{
  "num_hidden_layers": 11,
  "balance_bias": false,
  "norm_place": "pre",
  "rope_fraction": 1.0,
  "optimizer": "muon_variant",
  "max_grad_norm": 1.0,
  "batch_tokens": [131072, 262144, 524288]
}
Below are experts of layer 7 (counted from 0) of a mixture-of-experts language model. Rows are named router (the router's row for the expert), gate (a neuron's input weights, with its number), up (a neuron's input weights, with its number), down (a neuron's output weights, with its number) and show model dimensions 0-255. Each number is 200 + 40 x the weight over its row's rms, rounded and kept within 0 to 999.
Before each expert's rows: a language model's description of what the expert responds to. This comes from a sample of Wikipedia text that the model never trained on.

# expert 13
Description: Word-beginning or mid-word pieces ex, all, inter, eg, ul, ug, as in exposition, palliative, Grzegorz, Herzegovina; also line breaks in lists.
router,181,223,203,254,217,180,228,145,209,243,235,208,165,209,274,180,275,253,204,264,188,189,185,181,236,232,194,173,148,210,118,228,178,243,228,243,193,156,163,178,222,188,141,250,270,255,194,288,182,169,236,250,158,210,166,184,245,218,229,190,134,188,154,187,172,195,170,208,187,145,155,245,150,91,144,199,246,181,228,251,215,179,217,196,164,67,159,167,214,188,203,179,136,275,124,211,165,170,178,201,258,220,198,207,190,171,149,195,171,244,104,224,201,246,185,124,202,187,134,256,281,204,295,181,134,221,247,258,204,171,151,221,159,208,184,230,136,193,186,150,242,271,148,229,221,233,138,214,183,260,219,210,189,180,172,225,161,265,220,144,173,198,187,271,200,181,223,186,196,208,166,231,212,217,254,233,201,124,236,164,235,288,217,155,171,164,149,192,136,208,218,140,174,181,157,149,208,246,190,233,197,177,179,219,229,167,241,190,203,216,149,149,218,191,172,251,199,246,224,193,216,244,205,172,178,240,177,141,212,212,179,220,212,117,223,188,193,174,147,213,206,198,219,231,57,249,226,168,233,214,223,191,138,128,246,183
gate1,169,199,251,173,239,254,263,215,199,307,224,209,163,155,291,162,201,244,189,234,212,204,158,181,234,163,205,174,235,209,224,204,203,272,186,163,150,160,184,239,224,243,203,112,310,199,174,215,190,176,206,112,132,251,208,160,178,211,234,214,188,175,176,258,166,254,246,261,236,214,168,173,194,157,239,212,186,227,173,263,175,239,179,216,153,152,170,212,191,212,230,186,241,186,164,157,215,219,145,168,193,179,125,225,189,161,185,196,210,201,167,217,124,213,164,218,191,197,186,172,208,159,192,181,265,210,239,235,210,227,131,286,189,175,148,147,167,227,177,144,244,157,260,214,195,247,295,176,202,245,187,181,230,207,203,210,172,270,219,234,169,209,165,205,256,275,238,186,251,184,249,188,235,261,72,162,300,273,228,228,212,130,217,119,187,159,193,231,223,167,126,176,188,221,322,180,191,193,220,234,186,203,210,181,205,130,188,194,253,127,226,176,185,239,220,217,195,240,230,202,202,214,253,183,215,195,144,202,286,231,221,200,178,262,127,225,229,221,201,190,141,264,163,181,202,210,161,205,202,190,184,239,98,137,251,239
up1,240,228,163,143,260,254,244,149,227,164,169,232,191,238,157,115,246,191,194,223,213,246,204,212,224,174,221,191,147,184,239,201,228,239,232,142,196,200,116,183,190,208,216,180,101,330,206,141,158,218,222,208,147,178,234,202,167,223,236,238,168,190,180,160,282,139,174,246,195,167,213,217,163,176,159,198,157,137,236,186,183,215,182,215,214,238,202,173,187,251,121,179,265,127,177,203,256,193,158,247,245,215,243,153,266,204,252,202,191,243,204,203,205,180,212,145,193,264,211,181,220,188,173,223,159,194,203,210,167,197,241,222,219,245,186,225,194,226,137,205,122,146,154,215,194,203,224,190,246,213,302,278,201,186,179,135,163,172,231,273,250,237,234,195,159,253,218,241,180,156,162,148,170,219,208,275,130,164,226,260,237,250,175,221,161,217,225,243,210,244,170,206,230,132,120,213,229,164,181,120,275,183,215,191,162,171,261,187,191,180,184,160,143,223,208,200,248,188,171,254,201,243,195,276,240,264,248,201,151,128,290,239,180,211,286,202,197,121,198,133,293,192,221,159,216,182,193,118,220,183,205,166,220,186,199,250
down1,244,208,215,190,167,257,167,152,195,171,162,157,151,272,189,170,147,154,120,268,200,151,192,176,146,179,112,176,227,214,120,216,196,155,207,176,225,196,193,252,263,220,194,202,201,187,150,207,151,191,92,199,308,236,212,178,258,121,195,215,170,170,209,201,253,151,181,178,119,213,160,245,265,159,135,242,170,179,160,128,230,178,195,139,221,261,203,248,178,153,153,210,198,180,128,197,206,169,208,130,218,215,173,180,202,231,210,263,252,197,297,233,237,204,182,216,234,213,245,207,187,195,199,211,217,185,172,205,175,184,201,209,198,218,170,98,270,133,129,163,203,156,201,239,276,154,169,207,174,173,189,242,190,220,225,201,150,264,158,166,219,236,150,211,131,210,134,190,225,210,225,198,274,182,177,161,201,159,193,240,244,312,125,196,240,176,185,196,187,132,226,270,194,181,187,251,176,145,148,198,173,152,196,272,162,214,224,179,217,212,220,266,168,232,161,193,274,241,111,182,207,206,185,192,222,230,229,203,188,245,244,235,247,145,155,230,180,195,261,277,178,216,145,240,254,219,244,213,214,246,185,234,156,253,174,189

# expert 12
Description: Nouns for people and life (women, children, wife, self), plus mid-word pieces like f in curfew, fine, fatigue, and table cells.
router,139,181,231,168,260,165,239,176,199,188,257,194,184,194,230,206,229,240,172,200,231,193,178,252,135,244,188,178,293,185,182,150,233,201,270,244,201,113,137,130,164,141,149,264,207,232,178,233,210,192,247,198,197,209,216,206,265,177,220,207,188,152,161,157,183,121,185,218,148,245,144,202,230,190,191,192,191,206,229,295,256,167,167,166,175,196,190,127,223,215,215,167,284,232,184,261,204,146,155,208,231,195,211,214,153,195,158,224,236,203,156,198,174,165,155,215,151,163,205,241,258,196,237,165,244,148,179,241,172,261,184,208,232,189,169,231,172,127,147,221,177,212,163,183,194,264,172,206,193,233,182,257,233,199,213,121,171,238,256,235,231,207,184,217,217,220,195,237,193,193,205,251,175,183,163,187,264,162,214,179,167,203,193,202,242,152,136,253,133,289,208,170,142,113,125,179,171,207,221,218,195,263,225,242,198,151,129,203,263,206,211,203,160,180,172,204,304,222,242,83,280,189,143,179,196,162,226,168,264,201,157,230,223,180,171,210,215,258,234,216,217,198,250,211,96,269,265,143,272,168,214,268,170,183,294,199
gate1,236,302,184,189,199,211,291,244,180,202,247,152,155,199,222,193,176,136,226,148,244,162,212,208,206,267,90,174,285,287,177,171,216,185,151,239,262,197,129,180,128,140,189,235,163,245,249,232,221,208,257,196,251,213,253,152,221,206,241,163,128,155,292,215,134,211,190,130,188,184,182,198,144,187,149,148,227,158,198,238,184,163,218,226,234,220,155,138,203,228,174,215,270,172,167,203,180,188,195,183,221,176,169,208,191,285,193,228,216,171,125,204,201,266,152,161,167,213,178,165,216,260,197,258,262,198,168,197,235,200,148,170,168,178,196,220,161,164,206,119,197,269,238,196,188,221,205,115,115,207,247,210,189,189,188,117,107,107,186,197,247,192,199,221,210,171,144,188,214,152,200,212,171,153,171,186,208,187,289,151,174,142,203,194,246,236,238,250,237,210,180,260,164,232,172,178,100,162,266,156,230,252,177,186,197,263,179,204,159,218,166,243,190,176,238,153,231,261,173,199,196,221,197,179,166,178,208,175,234,176,270,152,235,197,205,299,187,264,188,179,222,195,281,157,209,209,194,227,202,192,198,213,224,176,198,206
up1,179,147,207,216,234,200,181,165,210,153,95,222,202,196,192,183,221,229,126,222,237,189,201,231,228,149,314,208,184,141,213,165,243,201,244,237,216,197,190,212,216,246,226,237,271,259,209,232,188,153,190,261,176,203,216,299,188,153,215,312,228,249,152,224,203,283,174,266,192,192,193,145,207,215,217,162,201,184,231,132,232,254,215,218,164,236,253,243,227,283,228,158,149,207,185,206,230,184,256,215,159,249,221,114,191,137,223,131,198,264,195,185,241,212,218,226,197,225,260,179,102,213,196,222,177,172,136,181,180,194,238,194,127,237,246,201,197,167,211,253,189,148,185,238,251,125,223,260,274,200,180,212,156,281,181,238,220,219,150,160,111,171,179,152,229,239,253,182,182,215,160,196,191,289,199,286,145,241,187,180,283,246,258,231,195,124,205,154,186,222,160,192,193,226,223,142,265,239,151,205,199,207,187,167,177,144,207,214,141,211,194,222,208,189,200,200,185,169,206,183,198,234,143,188,215,198,245,163,180,268,127,231,119,209,145,128,219,157,198,156,207,230,220,214,189,131,223,226,180,179,131,236,137,185,231,203
down1,243,223,159,130,190,300,208,171,218,230,233,242,201,136,57,164,272,167,252,205,200,177,208,214,181,203,161,218,230,175,189,189,213,161,190,160,182,200,205,203,188,227,172,194,258,225,242,233,225,168,222,171,204,231,172,235,196,207,218,176,170,172,194,186,186,202,169,208,243,172,132,196,221,167,207,85,282,186,190,229,172,216,207,196,180,232,205,155,213,237,255,176,143,247,189,210,172,202,171,210,168,210,193,96,153,247,218,160,193,157,212,199,125,155,148,186,170,194,105,133,291,239,218,153,251,199,237,265,197,182,208,178,191,215,189,252,157,180,240,191,222,181,208,172,180,256,205,245,269,123,293,222,210,195,192,214,153,250,154,174,212,229,210,148,146,194,157,173,229,259,196,213,136,202,199,162,169,160,177,297,177,209,173,123,206,82,313,203,282,193,178,197,213,204,241,260,184,244,161,198,166,233,190,186,233,201,182,178,220,183,183,268,238,167,149,238,181,154,157,225,183,205,200,199,208,170,183,220,288,191,233,191,173,183,269,235,285,226,235,241,92,253,215,248,171,234,225,108,218,210,198,140,164,180,210,235

# expert 55
Description: Quantifiers and evaluative adjectives before nouns, such as many, some, other, several, various, largest, same, including comparative -er endings.
router,75,221,258,175,241,153,196,163,180,164,176,159,203,190,249,222,197,230,281,252,250,149,257,171,224,247,161,132,219,178,234,183,192,245,230,231,160,153,150,176,183,143,209,174,204,212,177,155,197,155,265,222,188,255,237,256,240,233,249,198,185,285,194,147,159,168,181,246,211,129,147,274,258,246,155,262,162,167,206,222,219,159,225,115,168,147,177,177,233,220,151,232,212,233,161,257,161,247,111,159,210,203,176,209,215,169,198,217,202,162,193,196,240,192,141,169,128,169,191,217,191,184,209,158,182,186,228,218,213,227,175,243,218,200,243,251,139,176,142,177,168,281,170,227,229,289,127,244,239,288,192,183,166,220,174,193,191,251,207,154,219,138,180,252,174,209,254,150,234,178,169,247,209,189,167,274,279,159,239,133,208,279,162,121,235,181,197,143,188,230,217,193,220,178,177,126,165,223,205,222,150,255,130,261,147,175,205,190,180,248,209,137,170,144,121,193,234,234,202,165,237,250,157,167,176,240,198,230,223,170,146,242,184,156,248,228,253,214,209,226,270,205,183,236,169,236,244,196,229,178,224,210,197,188,239,249
gate2,220,165,205,173,196,202,248,202,116,216,154,207,178,146,249,195,218,186,216,210,247,114,234,223,119,181,184,174,111,209,123,198,224,239,248,199,194,194,202,125,248,180,268,216,203,167,245,217,224,143,205,148,170,240,273,159,196,149,172,268,255,220,202,241,164,178,200,225,176,198,177,184,239,195,223,223,164,183,205,183,208,202,226,201,243,187,173,165,189,200,181,191,210,270,276,242,127,303,196,166,206,212,207,179,187,144,230,216,226,140,144,261,230,193,161,245,187,163,191,147,183,245,246,245,166,162,184,162,160,155,164,228,148,244,197,223,227,162,184,199,151,201,214,208,190,200,195,168,259,283,250,175,183,182,229,175,189,199,206,234,133,229,155,274,152,248,260,173,189,191,350,250,204,174,213,219,197,150,208,260,105,199,203,203,221,164,145,167,132,158,202,210,291,222,177,149,148,306,172,207,184,219,219,184,176,189,194,170,200,171,181,235,203,112,232,147,284,218,122,203,217,253,204,226,119,158,196,252,157,198,211,170,204,209,270,193,125,216,224,246,226,141,218,273,280,172,175,232,187,212,203,257,152,243,240,210
up2,219,127,231,159,200,216,241,188,146,236,145,210,173,161,207,208,191,245,261,187,227,175,202,166,112,200,185,166,119,231,154,200,204,195,206,143,246,206,145,130,238,191,238,210,272,189,216,151,172,103,224,190,174,241,251,172,240,119,176,224,244,194,143,187,189,244,235,264,223,197,197,139,213,190,248,186,189,156,258,190,180,216,219,164,160,193,140,152,204,287,165,193,211,238,235,246,149,256,197,190,242,222,208,184,192,145,255,234,227,126,171,232,218,180,104,212,150,166,189,197,163,254,192,232,175,171,186,242,149,117,159,255,220,258,163,276,234,136,191,206,170,234,233,184,181,165,192,158,269,216,272,182,193,257,221,209,164,220,220,246,193,232,177,315,140,237,232,181,223,191,283,281,255,197,221,200,203,155,220,177,115,193,188,238,205,228,191,167,185,157,245,191,287,266,171,179,155,190,161,203,150,236,196,222,218,180,182,189,224,113,211,187,240,154,192,205,288,258,161,201,206,192,219,206,148,219,211,231,194,196,196,228,195,182,226,99,184,186,268,234,235,190,252,222,344,167,220,186,173,197,182,236,142,189,212,169
down2,231,164,243,199,220,144,203,165,182,178,204,167,159,203,271,216,158,191,140,175,119,138,205,249,178,180,228,152,155,229,266,181,224,185,198,171,246,174,195,176,184,190,215,228,158,191,143,240,197,180,139,175,199,148,249,164,107,232,253,176,141,224,181,255,168,267,278,226,229,232,200,219,175,266,165,171,216,284,209,125,220,195,237,207,239,219,181,208,161,203,162,127,192,96,168,163,206,196,191,134,253,182,249,226,202,194,234,204,252,214,202,153,240,212,235,153,202,230,278,173,157,146,198,216,230,127,214,184,143,196,221,202,155,214,180,167,199,203,271,220,206,207,276,179,121,128,190,261,138,218,241,231,196,201,218,238,249,268,166,172,185,99,255,214,252,202,239,251,165,176,228,228,230,131,219,232,223,222,252,162,151,314,169,188,190,188,229,173,247,236,202,192,178,175,184,211,205,182,164,230,155,209,194,186,174,136,195,178,169,205,128,205,150,191,206,194,174,145,188,243,188,184,219,198,270,188,163,114,228,329,187,244,189,214,199,152,202,214,119,169,217,262,259,211,250,253,150,237,180,216,188,191,162,193,100,129